config = dict(
    n_layer=12,
    d_model=512,
    n_experts=40,
    experts_per_token=4,
    d_expert=64,
    d_shared_expert=256,
    activation='swiglu',
    moe_layers=[1, 2, 3, 4, 5, 6, 7, 8, 9, 10, 11],
    router_score='softmax',
    normalize_top_k=True,
    routed_scale=2.5,
    balance_loss=0.000194,
    balance_bias=True,
    router_z_loss=0.001,
    n_groups=8,
    groups_per_token=3,
    init_std_router=0.0102,
    lr_router=0.00105,
    n_head=4,
    n_kv_head=2,
    head_dim=128,
    vocab_size=32000,
    norm='rmsnorm',
    norm_place='pre',
    norm_eps=1e-05,
    positions='rope',
    rope_base=10000.0,
    rope_fraction=1.0,
    qk_norm=False,
    attn_scale=0.0884,
    tie_embeddings=False,
    parallel_block=False,
    init='uniform',
    init_std_qkv=0.0158,
    init_std_o=0.0,
    init_std_up=0.0158,
    init_std_down=0.0,
    optimizer='soap_variant',
    lr=0.00197,
    lr_mult_qkv=0.5,
    beta1=0.95,
    beta2=0.95,
    lr_head=0.00508,
    grad_clip=2.0,
    warmup_steps=200,
    schedule='cos',
    final_lr_fraction=0.0,
    batch_tokens=131072,
    seq_len=384,
    doc_mask=True,
    train_tokens=575900000,
    steps=4394,
    dataset='wikipedia_en',
)
Below are experts of layer 8 (counted from 0) of a mixture-of-experts language model. Rows are named router (the router's row for the expert), gate (a neuron's input weights, with its number), up (a neuron's input weights, with its number), down (a neuron's output weights, with its number) and show model dimensions 128-255. Each number is 128 + 24 x the weight over its row's rms, rounded and kept within 0 to 255. Numbers have three digits each.
Before each expert's rows: "comes after" lists some tokens at least twice as common just before its tokens as in all text. This comes from a sample of Wikipedia text that the model never trained on. Tokens count by the router's weight.

# expert 35
comes after: " |", ";", ":", " 1", " 3", " 2"
router:136161143113114094164172194162088103133142125104114099144132141095135190141143125148131092119178100084127141104109144127102151147151101098109130125093166156114088116110136149128108080162116147152124094135108128137132098127098080148157115109126131120173138132102127152097119126104120123138135144169142147115105125119134123164107160126129115130128154154118162112139109108138114139087144
gate0:103137108110125085110170163109119154087114100145130104093171149146144166133125096164056166134096128149106110154106123163133108140123122100179155125082112153155108146145117138140153099121104136140117117146134101176119076156103130099139082131138150090109131141188070133146084080133134134126135110123095161106181124176149133141114172142077101136144144130147157129112182145156144113130109
up0:099125125156085081147098117159153133137088168145162118096180142125128085119138143120150107116127127089099116129087143103120112118100161155141081105171165089126129160095137123135139117127105121119162109111128120126088148114126134130156157155146184146129135157072171137126125138135100137092121154101152134137105116125173115112131060129139112114115106171157123117151116060110135163139139
down0:152157125099110120112099098161127127111090130115136125106110119137125141156117138113110147065139100091157135154119120135091109126098174131146159120164127129091133140132120099147161121145117146137100131108160089079089140118109124145122175125137140101124147159164120130114141133159139124127129142112097134159130135126081157128126150157109141139078132137135125117180097091192106141129149
gate1:130114167088156135094107140145129108134130107133137138086107094117123139179084074154131136133132107094135167145094147139109143089131099094193080118131141154146143152134117161153147123116190142112172114076114168098112104137122147101165095135162147132136137126121167166081102146120165189074134175153143128192146154118133141101132121133108134114150068125108139143153176116115147132107114
up1:141188101155156130108124162080108122146132116159149167174151144119144140097139136106149106144155153144110107146138094162119111136128111171051178102104125108114142069142143091149151147147124117092147142144154064148129133146130120197101127135093094081113123111137122067127130105110102113208085097097110119107124087139133119118141162154164136132107186119154129138100098129132093092133127
down1:089096135121093136158102149143088143137084124133199123132142095141094096152097110151118114089160139136110174130132119094189142144085114148112124148186137127167148100111104082136102120115119119145110097136099134062141165130090103108078113102135145134144188060112110098120142117155149125144149118127140122084148126096089102180102109106169126116134108154118138106114159123103155134150122
gate2:130111098124171101106097153140099133122162084133141144110183122163141123118098134069122120126128128112113110134100117127125111103076119130186120135124156167107117175079129107183163149137158130124138148155127148166152152191106128111166099135164128095145162109108142104139135120157157121101144174122145097158111138115097101193128110108133126129118130122164192114089137148187127139111139
up2:147114074127184120086097155123127136099154121134138104112120117126146148096088149065144118122123124173140128119122113145119125122118110125134089123108116186098132142071167108134115147133171164146119160153122171186116093198139083121146135139117114131157135101148107125115121151150133119110146136127154089132123125104112070157128117108130120106116110141168109106098122149143123122096108
down2:084148110138081137118127106145150141153152149120135102108156142152105135125167142151150128107115117117107136107103123160131138139144106132158123168179140131127132107140121134189144122137143139110141115111118077153125136186117143161116106150098148112134119100105108086142126138129110176133097126105114120127118130171127123171137156121131081095122112153127138109123132158168159111115085
gate3:140110163085116107113100127139103160140114178116119116170168091116122108123094113137110097153110094160131151120116139134087138173126178115143139144169140158111135113103152169105124108105126084131142136144144132139145145132099130137154167073165123130129116135094150141163074104148100127081102119142095113127118111148093127148128098099093119107148131137161151113125129094148106147112086
up3:126119119124125124152153094099126094057140136112130165145159125138144095157130117141093141095132169142159124118136097138144143100061135105137141142128132174122122164091114142112136128109122133126114079146113160141152108112123142094141121162095098140138094164110113109153132093105141133110101136142138125148150159158101111136201158129178096110132094124115073138156096144142132198165141
down3:100155163169116126123112129138125146126143126125119102113120168130115092079086106126163112130114143172153153137151185117125130116096103119150093135121134164137123088153143125129139093102144137160134111129106143139141119155107133116123166118126093120112146075122117106133159125116142107085123102139138135141094099132088139151178096129149134144072122149162147124119157139138118163133139
gate4:136138152128105134134124166106124139129123120179090115155139131109158113158121138145142107173101162121104109126136165159132143119154119109114161131095105130056129146128148143129140128141110161136112138099113072118132157108134104191127116113146104130098049109133179112118165161102130154134123104132167125108142117127143122156087194135173104125155126132156109105168122158122130151188139
up4:103125135136124136136091135147131132155122109153143175138161177149179155136164103128134097124096175133083084135137133145125134114118106153104136143128108130103127162114126164144126136130116185127142127103136128120137118118097115154126093115165130124113093107147139082110148142125155138175113150107131135123161093144144134138086175116121123159134114138127123113138137137150104149136105
down4:139114126127166108136092109175135146125090136134105124134148096169091113146140096130120075098134146154133148110132117141131106114114097132135126137162091129148062088154135112073143074130085099169123122091081163115095095126099169109104151139099133131176140148138143096101116139154141147111143135149163139160105153135121138128138106128174079107122101158133110138142128117162143130105123
gate5:101133130134085083133091172113118126095104094109093146141125116131109108100122128096110106117165124143168126135138161128149118115125118099153153128144183130108116156118122069128155127125115131114159073126113149127194132089142106132146110183039135113115160142152126124165149125111169188114092138110155131132128123118156153176148157137095153138092183174121112137147122113109159139127103
up5:133147093112120147126104100145158115139138167102154106112131127144122139152162107160128120130147122115129105112099128091179110147132146100134108156128120148140131095151072161139126146133105074166089143125140106099120119118087132109141176115098173161097124153099114143133079136127140127119150082156114102101138136131087131119157170136104081112145083104112080086127137122158126095142124
down5:131128134100135142149137057129138113107133126118125106125114118135117138095143111110120095116120097199163114144149166166129092138104092118116124148143146096100153102106118172136114134102098101144134155136080132133132141150104138129155122122151138172104135174121098137086111125126115122155148099104136095144133131101094132120115132173093114121126114092115130160115093141118116132128148
gate6:134099103119131077082083154102100102061126109099114120133125126108132092063135123090123111118146137113077133128129081165121118121108140130133128119171126093104131119105133142117154112077117140136114130126156127110144094100095119095191094118125080079126135124108104158148145137149150146120115100145118115165110116100120110128140122153154124152118093108153138103139163109158152125135109
up6:144092155181123121093111116117108149102124098154137116115129142127110110088117083076114099141161118136118149140128120143118097131139138104146129108103115079113155123105147148090105101131123155142091132124128123117121129149077166176119168115089140151078122141144121142121136148142087118126147074144158139109139102081165176084137166098119146165108144128132128133151141111097155103132134
down6:107180157072126143084125128142106121100106104126079167117139143112100112156118100114097154135132133132116106150128180132120112150159113079129176133143129121125137151096075098118155109105112125102154156132114141083080134131104131125113130111123197125111116172141144139133131103088170159139157180125132157179161139094136131102155124101121100127123150121135146121100113106109121094132116
gate7:131114110125142114144117123162158134104128134156134173093086171108170115153137143160116135076159125152123128104117116160167136137151091150124113112116106118116163091130170128129106123108089130103132128131132130076082096141148105134097086126150096121114129148129121149104064124137127111146149139117199116109148102106143135165171091189152109115138133136103125158105155137141146182106081
up7:126129101151125120154150130147124126116115141145104164140159161123116135131172133120121150095122122114086112100091157130117098114139143150162124096140129149141175071133116170123128089090137132140085157106092133038079100176150110128101146111165107132112119137110122131152107077143133083118124121133149126119131114127160102127166124152130140150123117148119130116090099102124139173122117
down7:153154181142149127117157135106111116093158129114098131148127173140116136095106137118136104142131116136135139124105105139122172101166142113133134093130157095152089170123095147097146102107108126106126119145113113138123106177192110133110147111151105084131104114086137169150069135154134129138128062142131122149141143182119143134107151118111124128143149145119132121147123080137140087138121
gate8:101123155124115085115149116133119118156129125131129106148115136149109182139145139101160105112141126104108122132130124128142114125136115133131146142142165176125119116136151146121086102162121123156123109129128085158119130135102116156095147102150133132160174122153195162117098134118138146146146096163138134123147107047127134132132170138106149120117120118151117103135142083149136092170182
up8:134113091141150141155158129173107120087141162073136157143145085121176138140108152156104146106108130140109128113123139094097122157127127128135072160132101106118121133127108101145144083120142114117115111117170123103110126102117116105141115137145162123098178103138095121164099085154123111121100141104082136144142134141133122146117112121119145154106168138159119102163140130092121172109086
down8:166115131117142110116124144115169120129121084149135135041140160118108138137097136116116125144149143142084123126171118097137109125153148121062138094071150128115138130151132160137135133132137124090106131126157166158128151127131178087147148159115151120112100071148116185112122149120091131091133136156115120114115131139169159108178113085134079108128179109046097121097145133143153123106157
gate9:147125146137114145129143097105187091081152112093118062124124113134140134123086115154130167132168114151156138124142131165160113150101112116107180111154134127144118135112165130117135118075136187154109101141144151187137139098147137136148110118124091150137150135151113141156149144126120147095090101137128132143116107173142133145152123160117109130066134156135127108105054126103141146149134
up9:126084112171104103167127083098151113093111153084107093126100105113136163121106130135069165132116122080141144146142126162125097146117125095108186144148123152166103112121141148113121084072109145153142153144132173194138130119131123141128074135156083157108146118150110137180120154105096108148101145115107173112135126108098115123155131157119135107076142095153109116117106153146126135167160
down9:142147163122114129159119111153140153136135112105182128127091146124154146140101140115124108098151134125119119158130129126136176077131123111114148134099165182107129149132084144119104142149108156112123134127133096144108146124121117094108122100127169129154128104162107130114133083086170139123144107097182120131105138122080110122105110120173092101154122153127161116111139125122125088137151
gate10:087102108091122149110109105094156150104113107168138094163184131138149137120134132173151125128125125095119113095097122112111095147111169120090096134123124107120121111067136116147084126123116164107070128121155113136125082126098143135174148103139125164104142124125124137109140122120157149116108121071129117122109136156158112120184129159141103131103132124141085107106129109101173134097164
up10:115094127123121106133100096125173136128135091140115116156089172112131054141142113098152158130106059098108118125129114103122073116111101178102108105121131102131151121126149144176097133152130183122129108150115143087162120139127084148115148102126125138107145124108148117133174169119111129104088158179184088114133126111146142119144091147101129116136127112162136154070090152124142097106133
down10:140178146129106149140109105115114101123122141186126152117108144136103115138116157102134148113145103117096138086131121083199111132132143142117147132100131177097124114148141127100094151074178120145147151166137128092125134173133148123115149074114152123075129098130155126152111112118087156151134112115087130128119136170133105116149152105134108187095097114163125141141175096138160158163147
gate11:157131117110133123078152137094106125113097093160132121101136123111149151136153112100136129155206119146103148104134135140085144091114106137150091125145136160096121133134181090163120180130152105115114144123074130162109140174114107149121106144145146123121119097116105108099123129138158148119136106116146096124174139154091138180163110153148150134124117150155136134114147132134152107135129
up11:124115121162141143172096161174144128131147145086158153161103128142129155154154139141139150104100108132139113131111134127141098150120134158126161127162130098143163098141080122102154105095122126154143128120152155107156131124152131095145149106122136124164156133145137137158174106146095118137092122117130164140079161116125123090105152139119133121139107104093100106143160132138108149109135
down11:180125149108128166109142127133136110146058131131122130142110120129135137122138153107083094130126174132128133182144117156126153103151141142139090096129134105095150144126096145128161113122093085143127141120115139129153116122176181099118168086120159137143088141076117146073130127113158168128142133120128124125102139135105129130109123136129123163123136079122154090152119109137119064134113
gate12:126141145085123175137113131127124129110163131116109101091154113133150108122127159139150150128157123104125134107156159139130153145126139125148165151121143115089134131071141188151085132116101098119097136137128165150156119106110110096163092086126089105112119143163154109140129157133155117096133138139110151125132087103122114124156154174126113171156124114123147116103122141112141139133101
up12:122136132109124139125122137125143119117106167173099147150091140123120125149135124129118103131068100141148129146147120119116127074085120113147136151119106174141082145144187104125143138145154173112132140143142155093109150158143095151128134128143124099157119138131097084115120145115116073135100119098142125113131151157073094126114117154156158135126087083146127142127150128115124119146156
down12:112154151099147148123151131147096146130137139098107079078143137134129130133097113146092171132130115137141097122132095119138112100105122072128138124091132166115149143109163075171163112142126116186101117146109106116138114104124134124168120156085166147129115119131086132145108136130134141167137100130146111152104117126124144157106129092121088109131121194115131158131111102139149106081173
gate13:103105137125123096133145162108112097107149128139154103140157154091118154145148126116128166128109106138096122123120120131131092140149139116113143148137093109123087156055158150107125091119125155127091149156061135118120147127142090129159126124132185122086155121153149147148158126116136144122153101137152143120116099141164144153090103126125088133095121118143132101101129111125098149146096
up13:131139132141100151139110106136159132160110130128109142126124114135167154130135138129118091144125130115157133131137139103101163122097112130131080111120149120102137102190099101130083143171142108152149120127175126126128126122103159124086129151108069146135112118079138131102101115150099123150121133104111152134126143079068128121139112142138130134139124155179105145138107149103162158133161
down13:157124115152106161186116138143107167138130084132101146172128159110127115093169132108099143110088134136158131090135105117113154120167145119120111127203111103121082061079092108084112129097128088125166118148120136174095102120147164113121128156112141127146145122115132122121126110087100132086142132171123117134082153129144153121148115108125118157173128112146126128092084147105125116143164
gate14:118122137173146109109127095145146126128132144112143121113126110111075139083115134138127072141100103110132113127132140145103129140110146071118129106087124136084114147161128108176168099087166141134146099114115124104097128149179103090119134140122120073135123071133129122132120172149091102155117140109132159122130088159144143174170127127145121120078161117166118161110147140176128137115109
up14:104138134111130120138070151143107199136140095106114147130126121158155091132131149108120080125137114119130106100140125175117146132139114151136097125117142099127113111127105170131102121116188133152100081111084147123150102172107121129148145103110101142148098085159123115153099121111136153096175118115194160160115126146178122122163126094118110123077149123123103114115138079113161128109092
down14:148153105135109141153117174116107122126092165160160154156105115139150121100125143088145125095151094129105114133096110075134112138135157142154133151144107158158108133115142120108155096154157146151151084133113108102133139160107135151135093100083091105129142117123104178108122073138080146103097130127126120132149157142108130160113126122081116168138116142120140236157120095129161092127123
gate15:188169154176136114131158142122116063113133119097131144103169084206110102079106142183127131179132122112141139105125178121146120201189075135109111113109119174109117092125159091108095123109117145095089115132106070109120102146106145126140107127133154142103094112116110144143193104088162119104128149108110117110144117110111163132131126101151118125116162124139150158104089134144122135114123
up15:100134195147128140115135119139159123091141160098116118145144141172132090152103196143144125097165133113157176125149147137125160153158126123103149117114137180134116159133147107169158151102077145132094105080105137133120100112148146150118155128143140110135123150115134127128120102123120070131112162114098129091135132137131153135113146098111117099159134088095130183172106124148138126099132
down15:109131156122137112147121140139095117110171148141107152126089181090128086070140147091159091115149126186178160119161100122152128087139155160105123066118102155124183127105137132125093121094063139144153126124112114112153111119092131120138089145116157105127124154144084162140129125132107112137155125096137133144096135135180093133112111124151116155144168116091105134128129134131103140112116
gate16:128154130148140151147138138129150090130156123146117124168137135101145151127154137151095135135159138124153136166151142105126148167138148113104131134078148120127136124156123125110143111124120116132101102115175075122110070103136080131101159127158164165109101152142123130116101127101138120140169134162110089070159139121167107171126143080109127141167125137128141088113128086129124156113107
up16:091122099093145163133122088107136137109102143145135097153129102121086161112095158130141128099111111122173136111150114118095146118144115165174175141121128113140136132121127154141124145166188146131124133132162126103112101136136167174115122145154085138122104071132075108117122139106093165123122146106157131087119124109133113168162140141167120104104083102089133134096149129115118135129148
down16:107102119130123101100118108146131113119138127118134121099158107148127109114126089130129131176071154134157136103137130115119131166129124158133075112128165123098121126077119123161109151085073165144158126156144122193123115124162133159155130151093159118125185142129132109124141137128131133115084111146117140148069110143135159100129046116101129110121148068123183124159108167115129115138124
gate17:134149134113150113110157145072148115123147103137148145106092107097100116144137174124124068129110111103150157157123101159105083140178135115132157127111118150117106101187130182107118114105128141157147108105115091123167081155138130123112151091110128170127152136122115116106092092142144140159145160075098112092174155120161125132160175117097162137163137090109095124118123117160113111121144
up17:151161095134131154107189148136083130057176151144125099097114120140160102136111115179166134160162140104140162119108119106178108159083092088081168128142160125087160137129097160085146138110115122126085125126153137101125131119111113085092139107099128108153119051111137114168130106088135152118156115160149179132129127121128128093151122109113144117139155114139133117133139136146126109133132
down17:128134139169122110138101094117133126127124098124134118128121158151151138136100098142104138122123124147107148159109115159136110091143119123151121113124105128159146119110150162111101154119101134130108107107153109161118135145149137151133159153127135122098112085141117131117108141146123168149157120124134131148108117117137202112110147142176146124150106055134140103117118136127137105136118
gate18:162102121112117095138160148135151118141097139102166098136130157128135106156141117133139158130124113112130145125101079174124150118102147108156096116139124094138113105129158128152160083140149086101112143115135112125100091114138120083167138094116088138126148132145075170130130134109095152118145130106151133128124121118099081191175123121118146126159160122123139146148118112165140187135123
up18:127153131138115086134161097159112161141071133107110158141117170100078115105168156158120160118137162145127148147143133119125134103146158174148133142138085158152151158131145164132155108131111111123058137152129183126136143093103182130130108115155097096140124151102127113108124120114149193130110131100135115118142089145115140104106092101114111097125177142094178112129112115158106172153130
down18:142171155120191121156124144123097099143137122100126140129108119145153128144130163135145132114148164128118101132175162100139157098088109100090043120140094086142077139130142110109134096156133137141081157126101119089150132126137167119163113136090117137118116196113075162059146157126160138127163103139093134159142131134111167127144127149145136092121107104154144139125122110125128128139082
gate19:130163101110135105117173112164124109137150104098085119116173122142120093116070150178168145075152116114141156117161146100169139126135146127113180135127090121103138091071116141137090095135130146110110090101115141180127127141107166090147116101081115157110142103137128150147161173085159120081122134136143121093106173115143134143099160107137076132128137121111140157174110122121112123142148
up19:134089091154113147143117105097161133168102134134132147100139117142126114142116098105098155124106153119156142157098139070161183112093089142135084084140167133112134116104107142091159163146116118096116145176145128098076166121143126138123145133184123143113156150133112133141138072137105148100111141114142136112139157130101146143107080123115098157114125157110146129120149133103107100153109
down19:110123126163163139161153159185088122096111149137126095134132114138138126166113123163156133155157116115116115159120140133113119163159129122125074108130096136134149136133139133129154105155154129184108102128073154115150120120120162115130147141138122126137160122112152116097110145138106146104132137128138138115134183155132141099096119127130117086040107168158102122106165122097142120131129
gate20:098157150158120098134124145094109131165182117147126151110112123142160129080153129123172101137102183140129165160098097107145203082158116088147120124144132104124144164135118100144113142120176109095152165111093136167137161108143159103134172140133161138108096115173164114096134119135119135152126116143152144120160151106094131149114158126120148087074143166123120123131138149119145124099077
up20:103143134134138127120148118092121157112146109150112091141122133092158127133111126137120132102107173126105133110167127146109143144154140162145134177143077075170098147130131130119137120137118129133132133128107118119106106163120132151106149106130128112101184149158167149132134157122109105107153140152096172099107098118136084107153143134127135123157160104117102130142148081097126126169151
down20:085135108097141148126138116139114132139135110136106090137134146074147168107141110122163104139124157122122154109177129147132105122108083159135135158163113123135101114125126136141148118187112161198162131165143115104116132143157119169148116118124111159172119120145105085123120120094136121116170113128100141166140143139162133146115136108080164124104106099102088118139080128123141116130090
gate21:140123132127111074142106184138147134122093138100121112138157125143145125109104088127127106112177129140134118173085147185079148186122112117155150142107092139156098159108103095088110167132108124123130131108128101162121125124154117122138145111143086104100128129140136156137122100147158100100140123162163146088157140071183144145115138103143103163132122131100107119127138114167136153102073
up21:119145111151162187131134087147127130120162130134131108131112145124113133143156151130139112120078104125135136076141126099182057077103112137066117122155149119108138135121173183153145104120104139136142170163141186128134159140124130144116116129110125163135135133101118108125162149139113181125130108118102118149095095156094116108112111165116136084131139116152145108161128095096142131175202
down21:127141161143120140151128145174114162151132096174151119144126123163159135166185145154084124117101128159109125104111166158141089145133126124092124139171113107132107125108148100128122101124161131140113096103152122146099109157146136122111126086112159130121180077152126095138104153112153129134142092119094081111111178129141160114109116116088106139099135129103146136143085063148117128150127
gate22:179144143114130142138141096141100147114137092124081108108115136126134122134124126194099074153117159157121139163100120144111145128113150077175129117114175131153099116125159137146131118089155115106096131143111129117119124110129106127160134163103089164160152115107146121130097091110116138123155106155122131109143152145138116157117152081088147119153108137112157136104076149165140111124100
up22:118139145115094144128177128074096172140110141132100122136125113114108190130147152115156106127087104118143124088105139084110153152098123073090154151153104125120132136113138124110115131116125128127140109126125089122165153161146149108142104138115096134126116137139125122151108120089164124124105086132138141134138160126123096119094172112135114126097134149101150165098048115130136136093129
down22:121141109119171110121140092125157137120112152144152136138118138132112123079140104173105108109124141168137128164170149112110142108126159124142152118130097107100182118158135119146102100093157117126125136119145169159139082093122127107136155110109112092132144114081129108158145126178131113094106103119103116100097122173137098115151095133162115124096132109084099115142139174109101137103159
gate23:114129182153124158141148195147089108143163107120106127119121123137083182157108151125105095108150130108122126154104124179135135122157126148096146139118128139121120132135113174115142101118149123128115119135082062159133179133097124131163136115159121152143164088097168104134166116135137121200121129099143140115143130136149112142125160146102117116137133175139168149121125127155109101126126
up23:139154126087117109170158167164136095131123144146127108114127143147125152130108166143115082124143109110125106153108141140166162133155142104129151117125174138126113120124132117148119120114171112152141115098057086167144113105082120145140133136140144105149098122061147114105121122166124171162075109111180158130124100140150115204166128138094124089155101142147135121157104120144074153091148
down23:106174148174121135145127110164144140104181126129140145143155109117178106097121095068129144164097113138095117138130101111132097139158098156160129099096136121131120112144127195107120118107138136117090113127073094142151151176110151113133117147134148107146156099101132158142116133118124128153163139117127175091134121110143151090116138084090138183148201088130143112108143100110135143114125
gate24:137149162127058122150166128129125136153111061130119107156069146122098131149079128133089154136119128098166160163079131081144110119160132085124132115122132146106105189108131123113148119165146110134118110127111157122109105146167084144145142161137140150166144119122108167117135118137110167128083144169156109087122168118159127160087148162155109118148081111167082150137099105137073141144183
up24:132147164115086125127164118126151139142111086130142114132057161138104117138094132143125120123102166108133165153070144078157118115163142106094141107139129177102099180109126131100137123172141093125146118129104161135077130134154091148130119146160104119134150118108116152104135124145105154115102135178156093110100147127148115141112161176142104097145078109147102150130110120136077158150157
down24:131100146147131132070083122110156121128132135145153123100101145124146154132116160082144158121129096113125147165140143123109162118146117138095085122137093107128122152155134155133096092134127122084110118120158136115121170124108099121176137124079092153154147170118153127133122149112093115122134162135113112160176133125167122122162083095120125137117107120187131116126157104103053158145111
gate25:130116132101145148098158171183106124150138109157119180135151153111106116126056139086174109120158109101151145157107116100139116096155157133136123140157149130071109152116133110133120137161143122130117112104130154131096107132102101124129138120116179078123131112092159112188128139129150141164134120162170144153105126118142110128114154107152127140104109153145158095049162112117086135111137
up25:120171120133150122122108129098127123102184179116110107119108092117149136139171119156058152153103136107123114103127125176167157142145118092130106119126113119199151081134136144128129106142108139131129158107114127129171103110121157135114168140138082145106096127165107130128114094114129106104167133130112101132132160128163189154149130146097181098143118118133076125166104147122182089113097
down25:122137107119125167124100168131115095104141088122134158135154087106129163109115126134167110127148130107170091138117165155126144096097142155109126145122148165122103078161157161145111108153127157110121147143163131182119162153132139154134129157137150154142124088120138152079136141129150147128157069152147166143094131111121144150113107111115107116134103115168136145076162140127078151128112
gate26:137130130157115132110133166131139157136159144116100146144098174103137149137125157121108118155180108092100132137092117140153065132128155124122170109095125109180081127122098172125173129110121121123103121108091146157152136126146089152127170131083177148119192124137118126109131118103168129169200113145140165139131107129170097086126121111119158146130141147078115162098153107138133126142151
up26:121133129096117141122146108138105103074117135119115158167148077122096111152150141127175111093117144124147104114107115119156068102149116098124118140077133084120131161147153140108127146136106125101146101095146143083145094138153139107128105121118153125134079089104121111176107130155122147114192124200084119106122151154116141127138144127127098112131114103161155129162138144166084138125072
down26:132108106128150175152130106116128125124131153109106141129094133132124090163140156136135161153074131145145109135151106111100161113130160158106129145159153137104108139128099119133132106108086155143147115106174133126110145140165144089104222121130158148154186095129128127143115115115128151143086147088121108124105103143136118147124108136094151146146162127117138104133111183114178134136094
gate27:134129106091132106115094131121136128163128102110140118128124121167118145146118155121137112166156128105137112155152160111122135142151121143140137124163159105120127154127130164153128086130152081122099112126157122066147109123173124138156120137131156099126142106124150135134100077118135147151130160151133094144111109116174138143138139114110137122088132121124149130156169109146127180130126
up27:091112142194127121121172118125111122134157150125121155112145150123148111137137128113134178171113116148138160156114114140113084106122124134167119166136096141126136119134117110077105121151115185136158146129097110159115148126093103122147156111125101151130136116108117146126154131120147119136126113117150173086131147108103116146084119120129140124179125162143107117109176170143144100165152
down27:159119157133105095099142131127142133113124123145150139117100155144159152153142168143134131126054126186159167132119077107099099083146132104127112122112146116106140096110119102129133113133099103180137146128127153152121161163118164111134139134088132176094125128137124130116103153152119146180065145127167106084119129125127125164125157149080111111169162184137154133110117126142112178122135
gate28:146124132131089160115092136127127138155108148090110087103130149133117144110128146170092109152118119129096137151109164094144191109156104128154152126127122109161114153104126137102145144107129123158084087188124086117070113142123148130120147127149142148112112187111165151087088127133110157103108155178114166150147146078105107137089114168134117152135131088134159106096111097112115120158142
up28:121119134154123110104140147128147150131138105160153163124124160155103112121130060108102116142099143196152123112174090148118099099102157122114086104123148132133136137159154144134128104106164123109152144143123130113125187115113158125149149146165134096103129117163133128136120133148145122150163105123135109147154134132124152176176126150103076102104171191122137160122128161124142134106084
down28:083139142129107091140074138096136118125140142165179142152119153124129104165125098158130141096149161140142121143138118126165121141128097113117124155139137140100079133133102119134114163120140131101122135153125121157084129122112099116123129147130111111096168095119153117110107184151106150139152131113104137130132145095086122100150104114115154125109167123130152121135119112143137147106095
gate29:149147131103117098136135101123163136167147118125167091153123080169134118125059087128128108099143131124144189123103112151152094192129117151143109080085130130129091140118144129101112136094112161146142109150131138160142159073165095110132074145151159118162099100098154134128103163158120125148158150112103106146150185124149083112153131122124095100133127141128137147081135070139168165108139
up29:096154131120139120129122112110114089140124111194120141113124132123117139154149133139153150122066170120158050133167134123103140068142174159097139186128108163100159124145101137144117143145120105128143130138124125100140088173148123194091155110126105113123148145131128147109127132150125149090121118102148133153153080139112135108125097169147124115073138119126136110181151133138092139128192
down29:150141135133155120135145124150163138153156127142122139116155106119141152117135116115137072087099061135128141115134124068107130152138143138137152102119079107127136162118109127128128118153112147138118131135137167088150131120127141130143159128160097142123112136106152107107122096091112122124142145116120150093125102171088149154199145119148090116085147124133127163146171155137092166108131
gate30:126149105113122127149110109116167110140152114106079110146137108157196123133132137139171103140161138118128146151122139164152123147178076153156133097147148113131159116096158151174075086155130137157090153133172129129107147123122102164108102085124153112152163124114175133112135150100095145130101131117149163065104108103143122173082151073090114137130106149134134135132134128107133094126131
up30:145135156153107141110154122121101160096112154122123174157137112186140109107140180155120158168156134065119124152101112143103151124158115155097129121098141116112109099102098145175131148134140138131080155114146119163101118112131136195125156119190158102130157107130142119098161125134148119120143138112112130078097141144104120134102143131082126151097148126149135164139166135114106137078106
down30:168124108105140133121091135159069164128136125136156121091137118096146114112166140114108114139140146153149143139135129178120123115117169117138160111155095114125132117146173103123151176092131095157128093133122127120129132172103155097082144123126128078140133076095119134109155148124161105119119137109136067146095143150098139094161128094156118134138173126136106134170121186133144152118175
gate31:104096127085119082095140165133131139159115118134173150169155134111136112142117152134119117124158174137122124136144134151145083145164160163123132133127081149146126141129163145149117123111143140105145123130109114129151062083097108162132126154108163084144164146090113129128129122156193123144090156094147134151118138150139117112136083095133143142116156142117110138118148118176166170109138
up31:161141156124105152127111105089157103143157122123100154167094137100172147147145156138142102137101143152109100134131121137114106128161125127154128107113104114132093144086126155143156148107125148155123132115124140144138115113126093182144135150135157130146114148121126153128175201138158080149144131085115102109121143131160146147122152127117146126144086099083109137091137141148149133152136
down31:101115123104133095131156168123154135161161133120129115146109098137124136119094137141126112124120149141070168136101198128122097130113127130129138105063094161143128109089109137107110099141107090112154112103137108177130107174125136124156095127157140150149136126120154139099117130134087119137160099094151119128149169134119103108107157112124119111122088135127093177094145103140119126125112
gate32:139135152160119100117103120110113120124104106106162115141165131127153129168136080146091122160154105145105131139165101149132084122164115176115154135079113104115112123165121151161163150128149114111102120143097110136134164157107116115121115144129146191109146153135137150150154146113118167074159159150141142123119120115181157155093165099143130129161107114113130108116137119166159133131093
up32:146151106109119125102129104121143145133120121123201083118148109163158152125107103199070142111117144106119094142158113159096134163125135127119133149094118118164109164155134129121116165106115121114111103085112107134122128125117069135071122119140140113120131140130131160086128178142148121083122122144128129126149110167167138123143127139139119135149110128121160093107145105128149135102127
down32:121170156090146155127117147123123075145053093115107164140117144155128066143131124166097131089119128119121138113109080135122106175165127106093160143164080135152062092135081158101118113134107116114104171101055120126134114113103096124121127093130123137125110155136114129104127097153167152115121065138155149134114162111194134126149150100169127144120128102094155138120202112112113122157113
gate33:134164105151154167152059180115125107130132130139120136100157120135079167140142088119125101118126115117106117120105118120127124190128106101142178116109143139150103144102094158106132101093118105107108161134131132142153117127139127103168124112123150121131108132095131088157138118133151169123120131129141163077165105132134151137077152162152144151143102131086131132113105149126108138141129
up33:103113131153104065083197066139117145110162131132137123111104142108136120105152164131139131107150132120131152117139089110130127048137105156131131136126137111096169113146133094139142125141107097135169126144128123156117142121124113157144159177112111143122133144164145175096107091144144124145115156117136117128125122131140091138157126113143095116116119133150113121139133125117148099113156
down33:103119128134097183143127109113146100120114182113093162128146138124102185117148137118133066140132093130112109122133135132193138086145150112124093157091110119091119104109193154124172160147098104153102131133134116153134147151110117115099156142134143143107085155083117123148138094097176080135139129163104103146147120128124158095131147123087121181143082121115171128179137091138107108122136